From a checkpoint of a small mixture-of-experts model trained on Wikipedia: 24.9M parameters, a variant of Adam for the experts.
Below are experts of layer 4 (counted from 0) of a mixture-of-experts language model. Rows are named router (the router's row for the expert) and show model dimensions 96-191. Each number is 128 + 32 x the weight over its row's rms, rounded and kept within 0 to 255.
After each expert's rows: "raises" lists some tokens whose logits its average output raises strongly, later layers aside. This comes from a sample of Wikipedia text that the model never trained on.

# expert 61
router [171  72 105 129 129 144 121 175 134 122 186 122 106 112 176 134 157 174 149  99 133  82 133 106 181 162 159 149 104  96 140 140 144  99 131 146 114 149 137  98 169 156 107  88 145 151 167 157 124 147 171 166 165 169 109  92 202 147 189 159 104 163 132 152 144 130 125 150 119 115 111  90 181  99 128 114 176 100 100 166 138 209 110 129  75 108  91 115 115 112 141 127 129 130 176 102]
raises: "p", "c", "b", "ol"

# expert 181
router [122  92 101 140 158  92 107 190 187 129 142 153 155 115 112 157 121 142 230 108 104 117 139 116 119 158 135 106 177 103 106 146 135 103  93  81 114  98 160  85 178 155 175 124 105 154 148 120 176 149 125 104  92 150 129 129 135 157 169 126 154 131 136  89 135 123 105 143  79 108 134 158 155 108 141 175 111  99 104  91  82 140 132 114 131 182 123 167  93 157 149 101 118 171 132 132]
raises: "ic", "ics", "epend", "ol"

# expert 169
router [ 81 124 134 127 123 118 122 167 132  79 177 179 175  84 191 127 126 129 137  69 129  96 167 127 110 161 144 154 143 107 130 178 114 102 105 139  76  81 148 156 141 122 156  91 198  74 118 139 164 158 109  80 204 131 170 118 102 126 165  99  89 142 173 147 124 129  99 135 135  79 118 112 163 136 167 147 155  82  87 128 149 141 135 139  96  83 114 182  71 176 153  62  93 122 100 129]
raises: "way", "a", "ev"

# expert 250
router [153  91 155 147 134 125 137 118 144 100 157 162 146 105 123 152 144 126 159  78 106  28 143 104 137 199 147 143 165 111 118 133 138 134 143  98 110  58 146 115 151 164 134 142 153 118 162 126 182  73 151 107  89 172 136 116 117 159 176  94  87 125 122 147 182 153  80 128  52 146 130  98 140 125 167 119 139 108 122 102 122 141  89 179 109 154 120 124 127 166 128 147  98 155 153 188]
raises: "h", "ise", "ivers", "ap", "hy", "is"

# expert 215
router [163 129  66 162 142 104  99 114  67 126 163 128 121 159 168 110 119 117 138 134 110  97 114 124 124 139 125 127 136 144 120 119  90  71 107 127 104 140 199 138 145  94 190 146 148 123 118 146 127  82 121 112 151 152  76  59 159 126 146 119 157 128 119 165 134  77  98 158  79 159 103 127 143  91 169 100  82 159  97 130 137 188  87  86  95 196 110 177 159 173 119  95 149 123 120 102]
raises: "ly", "ations", "ation"

# expert 19
router [ 93 100 152 137  90 145 117  70  98 190 160 135 194 112 146 149 102 110 182 115 117 109 111 113 219 132 126 121 122 166 111 120 125 103  75  81 115  92 116 150 155 107 192 155 122 143 148 116 118 157 133 125 158 176 103  96 113 137 167 134  75 133 134 139 175 105 110 145 105 141 151 116 145 156 162  83 134 122  45 113 182 151  97  96  88 170 135 100  99 182 169 135  78 139 187 131]
raises: " and", ";", ".", " ("

# expert 234
router [147  98  93 172 133 106 136 160 155  80 189 168 128 121 203 150 181 152 175 102 133 111 125 153 137 177 105 117 146 143 132 137 158 134  90 197  94  77 162 124 173 122 122  95 166 120 131 119 145 128 151 113 135 140 116 134 151 178 176 138 125 131 107 131 183 127 112 102 127 111 147  98 185 119 133 109 113 141  70 134  88  87 131  92 100  95  75 145 118 109 115 106 172 145 149 134]
raises: "ish", "at", "an", "ill", "ries", "anc"

# expert 12
router [133  96 163 124 157 123 144 142 132  85 163 175 183 152 124 115 162 106 191 117 135 113 117  54 125 151  82 138 164 103 171 127 141 136  98  88  90  95 170  67 181 122 149 156 155 130 144 115 154 125 199  97 161 131 125 111 169 102 158 123  91 139 185 139 168 134  72 183  77 141 137 117 182 118 104  85 153  97  73 112 172 110  66  87 114 152 136 145 135 169 161 112 123  95 188  74]
raises: "ver", "els", "ze", "er"

# expert 82
router [ 98 119 101 110  94 152  92 156 142  64 176 193 130 130 148 145 176 164 120 119  91 127 165 140 141 183 135 104 149 161 152  90  60 119 106 131 131  72 149 123 154 143 154 120 152 113 164 120 170 111 112  88 143 133 178 139  85 131 159 132  93 132 145 135 175 131  41 133 121 115 116 145 110 134 120 115 117  99 113 125 117 206 103 110 130 125  84 153 140 138 160  62 125 158 116 155]
raises: "ity", "ander", "arri", "ise", "is", "orth"

# expert 78
router [148  65 135 154 113 133 123 125  97  89 191 160 179 101 134 112 159 141 169 141 133  81 141 125 162 189 151  89 122 148 167 103 112 101 128 135 144 111 126  69 168 115 173 151 159 112 130 146 177  87 167 160 114 146 129 115 134 109 166 171 102 128 127 114 131  47 143 175  96 166 163  80 165 128 175 113 121 112  86 134 118 160  89 136  71 148 182 161 121 160 140 123 130 120 159 147]
raises: "ement", "ements", "ious", "ions", "ulation", "ional"

# expert 241
router [ 87 113 128  97  95 162 115  99 137 114 174 148 188 106 160 104 147 101 154 102 164  76 121 161 121 162 111 119 115 127 176 158 115 108 121 118 124  62 140  88 184 121 232 116 146 126 156 124 204 109 161 130 171 116 120 117 176 137 173 103  96 124 154 162 120  91 129 172  56 142 170  76 158 148 120  97 152 157 120 115 166 189  67 102 112 164 139 159 140 197 121 147 134 144  92 140]
raises: " Location", " Years", " months", "itions", "\n", " Length"

# expert 155
router [166  75 133 128 138 143 162 154 136 131 177 114 148 142 180  61 158 173 173  90 137  86 127 134 149 173 173 146  57 128 145 137 141  77 144 146 130 150 136 117 170 145 106 117 174 110 152  84 137 133 134 158 168 135 138 140 158 129 180 141  99 152 118 146 130 124 152 121 135 104  92  98 194 135 137  80 145  88  86 104 137 184 103 155 118 136 119 147 128 189 116 115 135 123 154 144]
raises: "gr", "qu", "."

# expert 164
router [107 136 123 156 133 129 150 155 143 119 156 201 179 132 179 104 183 180 148 175 120 107 167 141 146 136  79  99 104 138 205 109 113 107 103 144  86 103 106  92 157 174 147  96 143 130 131 129 132  99 115 107 120 130 157 123  86 149 149  91 114  97  91 164 133 146  96 156 111 162 136 108 123 139 121 108  70 116 120 123 153 145  61 115 138 170 143 194 173 172  95 101 126 197 171 170]
raises: "ille", "an", "e", "s", "ins"

# expert 98
router [153  34 120 100  98 177  68 225 160  92 150 136 145 131 142 127 181  84 165 143 121  92 160 100 183 144 149  83 135 142 137  90 113 145 174 155 138  98 110 111 148  80 147 160 125 107 150 135 155 109 158 123  92 102 100 127 158 105 162 144  72 122 113 133 163 141  71 139 134 128 138  76 150 129 174 130 208  91 106 148 170 136 118 105 105 148 145 112  92 143 137 126 123 136 159 120]
raises: "l", "b", "th", "s", "pl"

# expert 151
router [148 115  84 131 129 108  80 156 130  93 171 169 196 152 116 110 200 139 157 102 147 115  97  69 156 138 134 116 127 177 126 106 139 163 131 142 115 146 140  63 123 153 158 134 151 111 142 121 138  79 197 151 125 149 136  80 170 137 162 124  95  99 173 103 144 102 109 120  84 159 164 117 180 144 138 102 188 104 140  81 111  96 123 138 106 177 134 115 119 131 114 155 105 169 137 114]
raises: "self", "ans", "ub", "istics"

# expert 211
router [133 112 102 174 114 138 161 120 122 162 178 103 124 111 154 147 128  92 136 103 109  85 106 147 122 204 144 159 125  95 131 113 223 149 147 127 135 120 148 104 126 119 102 138 128 155 154 124 164 137 152 176 159 121 173  91 123 162 190 110 132 127 133 127 139  95 102 184 114 143  97 117 167 117 159 176  93 129  98 130 159 148 143  89  84 128  74 141 154 188 145 135 174 159 193 133]
raises: "ation", "e", "ant"

# expert 171
router [ 74 115 154 196 157 120 128  43  59 132 194 127 140 103 155 125 149 165 141  89 117 102  94 120 123 173  73 158 172 117 177 136 114 131  85 177 159 154 126 124 152  93 167 125 174  89 137  99 150  94 115 101 138 170 174 111 161  71 148 125 130 148 170 147 154  85 164 194 152  89 124 131 153 137 144 138 141 110  52  45 122 137 121 142 119 203 171 172 109 137 136  70 126 103 157 123]
raises: "oc", "è", "w", "as", "em", "ag"

# expert 89
router [136  74 113 145 125 133 119 121 115  85 196 147 163 100 164 102 139 143 188  93 147  53 136 113 151 184 148 124 102 145 134 115 104  93 128  87 125 126 130  97 173 124 163 125 134 103 166 145 183  97 131 129 140 125 170 140 138 145 174 136  95 138 131 150 165 111 147 167  98 151 121 105 185 107 174 119 141  91  79 149 128 149  87 111  85 175 174 147 117 167 145 139 153 121 168 161]
raises: "ware", "ative", "ability", "ation", "ational"

# expert 165
router [106 122 114 122 116 111 117 198  89  85 171 127 125  96 152  70 111 101 183 107 133  88 166 108 203 166 144 134 128 127 141 122 151 134 128 123 108 130 157 138 115 146 157  90 178 103 190 153 117 139 130 162 131 185 117 123 154 151 164  87 121 124 122 167 139 111 135 191 133 102 149 156 191 127 164 140 140  61  95 190 104 114 115 115 118  89 118 186 163 169 145  95 152 153 115 130]
raises: "s", "m", "f", "l", "le", "n"

# expert 176
router [130 108 127 153 114 103 114 160  96 101 180 123 124 134 153 121 134  96 176  85 138 106 155 121 143 139 155  73 137 128 124 128 122 148 138 104 167 121 132  75 134  96 145 155 145 140 150 164 162 130 166 152 170 102  50  99 188 126 163 151 151 117 180 130 175 135 147 134  88 166 110  49 171 151 162  99 117  87  96 214 155 169 101 142 127 143 160 166 198 151 133 170  68  64 101 121]
raises: "ks", "ts", "ter", "ters", "s", "ms"

# expert 172
router [137  75 128 150 142 129 107  92  82 143 187 169 130 126 170 146  85 163 172 121 116 101 113 157 130 166 108 119 150 162 143 137 101  66  82 138 144 116 125 144 133  91 157 116 113 157 120 106 140 134 116  94 141 125 169 159 170 100 154 146 140 122  92 159 173 114 141 153 145 119  93 111 146 134 160 139 143 147 119 106 127 140  81 119 136 150 117 183 103 139  93 133  88 178 159 108]
raises: "ies", "ates", "ay", "ie", "ator", "ate"

# expert 156
router [132 137 109 181  88 148 180  96  88 116 183 114 141 106 131  81 130 136 133  86 160  57 100 133 169 182 155 123 110 127 164 152 139 142 120 119 164 120 171 112 207  67 114 125 158 141 120 127 147 139 177 121 135 161 162 129 135 199 166  90  63 161 169 172 185 111 119 119  97 140  99  85 210 135 148 128 114  66  88  82 125 131 112 145  83 190 162 145 100 169 107 150 135 137 124 183]
raises: "ater", "ed", "ly", "ast"

# expert 114
router [ 97 112  88 133 128 145 124 121 155 131 155 165 172 123 132 140  99 206 154  78  58  69 145 103 218 165 150 129 135 116 124 114 123 151 145 137 147 156 140 103 179 124 138  82 148 149 136  75 111 132 135 186  96 144 147 163 199 112 172 102 117 146 121 118 159 107  70 153 158 157 125  89 146 165 166 105 165  73  86 154 204 118 118 130  73 138 121 159 120 158 191 141 105 112 135 159]
raises: "n", "na", "ly"

# expert 138
router [115 102 134 192 116 184 106 100  86 139 137 125 191 150 166 103 124 217 175 173 133  83 171 134 172 138 194 125 137  61 169 144 131 115  76  97  99  77 130 104 162 154 142 160 125 130 135 132 133 148 150 125 140 175 136 138 133 146 180 142 129 120 123 132 130 103 123 141 112 165 113 131 173 118 166 122 117 181 153  89 104 141 102  91  99 140 112 149 125 141 168 160 138 108 185  97]
raises: "rist", "annel", "amp", "ampions", "ry", "ampion"

# expert 177
router [121 129 127 114  76 134 125 108 143 133 151 107 166 124 141 102 123 148 175  64 167 112  93  97 177 139  96 134 136 101 142 150 118 166 115 137 156 125 173 115  78  86 133 124 202 107 155 161  95  98 110 183 138 173 125  97 138 176 156  69 105 173 204 151 143  92 154 161  82 118 116 145 153 149 143 143  91 159  74 154 151 133  93 148  78 187 106 119 144 194 100 114 134 133 130 174]
raises: "orn", "red", "ant", "rit", "re", "ities"

# expert 188
router [ 99 122 131 138 105 143 110 126 122  97 197 124 173 125 133 127 100 134 158 183  73  41 132 125 160 216 161  76  82 158 146  74 120  92  98 111 121 122 187 141 114  88 138 152 167 147 149 153 125 113  87 156 162 100 137 142 134 140 155 140 169 142 129 141 122 125  92 171  72 118 135  87 128 148 140  93 106  86 152 161 143 119 136 135  68 157  80 147 119 177 133 127 112 126 158 105]
raises: "s", "en", "ed", "m", "-"

# expert 84
router [ 46  65 159 124 110 164 101 107 158  56 167 178 124 125 142 138 137 117 142  71 136 103 109 120 138 178 168 157  95  83 137 183 175 128 149 156 138  61 117 128 146 148 137 149 149 123 162 107 181 162 139 121 143 132 172 124 168  88 179 125 120 137 123 150 170 123 131 128  71 153 134 107 139  94 107 107 139 143 101 131  93  92  87 112  50 147 123  69 101 191 160 131  32 138 156  99]
raises: "ensity", "ip", "ised", "iz"

# expert 146
router [ 69  99 147 174 140 125 144 148 135 133 128 148 171 151 156  85 149 148 140 160 132  62 168 140 149 223 117 125 116 172 157  91 119  95 137 101  96 122 128 144 117 143 153 201 179 139 169 130 165 162 128 127 156 127  92 138 105 130 181  98  94  83 108 112 130 152 123 178 128 157 166  98 137 115 123  93  63 106 136 185 162 159  74 138 107 189 161 150 215 154 110 122 119 123 184 136]
raises: "atives", "ent", "ations"

# expert 106
router [ 64  96 121 135  96 130 135 154 121 137 140 169 168 186 102 180  88 193 168 143 132  75 135 120 146 156 111 132 140 132 121  82 146  80 109 103  69 147 141 121 152  81 184 133 161 162 177 147 188 141 145 165  95 145 143 105  98 159 178  89  78 116 150 114 123 120 121 153  44 168 137 129 147 117 142  77 123 117 100 156 151 167  73  93 139 166 147 160 169 161 117 169  59 102 150  80]
raises: "ability", "ia", "s", "arm"

# expert 72
router [ 79 132 141 129  58 119 125 117 115 104 150 125 148 119 126 116 172  90 230 117  53  70 146 117 127 167 150 128 115 131 118 123 158 113 120 131 109  67 139 115 164 117 232 105 160 156 104 140 194 131 162 137 123 191 112 108 161 123 150 106 116 118 148 156 167 143 121 132  66 132 153 120 187 135 141 144 127  71  62 108 121 100 144 157 112 133 170 112 132 134  83 128  85 129 180 165]
raises: "|", "-", "°"

# expert 206
router [ 88 121  98 129  96 134 113 184 118 135 134 147 179 183 154 125 188 169 157 167 100  80 158 117 150 152 146 105 107 143 148  83 149  93 126  71  99  89 134 147 136 116 153  62 139 113 143 123 138 149 115 127 147 153  84 173 176 146 171 115  78 119 133 170 103  99 153 135 111  93 140  69 148 152 121 156 130 102  99 122 140 167  84  97  76 190 125 170 140 204 120 114 105 113 169 141]
raises: "i", "is", "an", "a", "u"

# expert 79
router [150 127 113 109  84 118 123 114 121 148 125 169 100  91 131 158 178 140 150  84 113 124 175 113 164 138 148 129  97 149 157 148 153  98  78 145 137 107 129 107 172 101 186 161 136 146 125 102 131 131 116 174 148 103 136  61 176 169 153 128 161 113 182 140 116  91  84 120  26 137  72  95 153 173  87 146 146  90  97  86 116 167 139 144 128 157 161 135 159 111 120 131 105 147 186 156]
raises: "ton", "itions", "shire"

# expert 143
router [ 84  98 112 143 125 124 106 103  93  81 136 114 170 120 127 127 165  79 198 149 118  71 133 142 173 202 112 153  86  83 159 136 164 154 106  81 167  85 117  99 117 155 120 147 191 110 171 100 138 142 135 167 145 157 169 158 134 118 176 122 115 183 173 134 138 135 127 125  83 156 164 122 184 124 191  91 126 108  90 145 124 159 109 130  99 135 131 161 136 191 149 138 162  99 148 151]
raises: "hip", "ki", "ound", "ince"

# expert 199
router [123  80 118 132 139 193 105  98  89 125 135 172 132 111 127 114 113 165 102 133  88  74 178 138 144 190 111  70 158 141 175 107 169 105  86 129 146 179 182  60 117  95 140 154 145 102 149 144 126 107 165 145 133 138 118 108 146 137 181 144  94 170 192 106 153 144 139 158 115 136 157 136 137 135 145 100 105 145 121 165 137 104  88  87  71 134 132 163 112 114 100 178  96 152 123 138]
raises: "wh", "S", "US", "for", "Ch"

# expert 248
router [ 97 148 104 141  74 141 120 140 106  81 189 140 104 170 144 115 177 120 175 122 107  90 156  91 170 152 126 114 107 143 177 139 133 126 121 114 108  46 102  75 153  88 156 136 126  67 148 145 119  86 143  93 135 175 112 125 201 140 179  83  95 143 156 164 143 114 118 130  94 104 105  61 148 163 158 149 102  67 109  93  97 188  97 134 124 199  75 178 147 184 147 116  80 191 161 135]
raises: "ol", "ish", "en", "ian", "ic"

# expert 125
router [153 126 159 119 113 115  95  71 129 118 146 145 196 107 147 133 141 144 132  60 185  84 151 110 148 198 132 155 170 104 169 152 169 134 150 132 142 104 132 102 114 160 148 110 165  97 204 133 126 157 151 126 149 114 127  97 129 155 147  89  96 111 159 160 124 142  70 109  93 139  85 116 178 160 156 182 113 142 115 188 119  87  73 141 102 161  66 134 172 135 125 154 198 155 150  87]
raises: "ast", "ar", "ub"

# expert 236
router [149  95 131 165 134 135 158 143 147 148 157 166 140 115 128 147 128  92 215 118 103 129 148 108  96 161  98 129 151 123 129 124 124 195 122 177 109  92 157 113 157 140 158 115 128 113 177 104 121 171 162 110 133 121 108 116 146 118 169 133  80 148  84 145 148 101 112 144  89  94 103 111 156 102  85 152 108 123  62 154 138  80  75 147 101 101 137 154 123 142 118 115  89 131 133 130]
raises: "ed", "ing", "ical"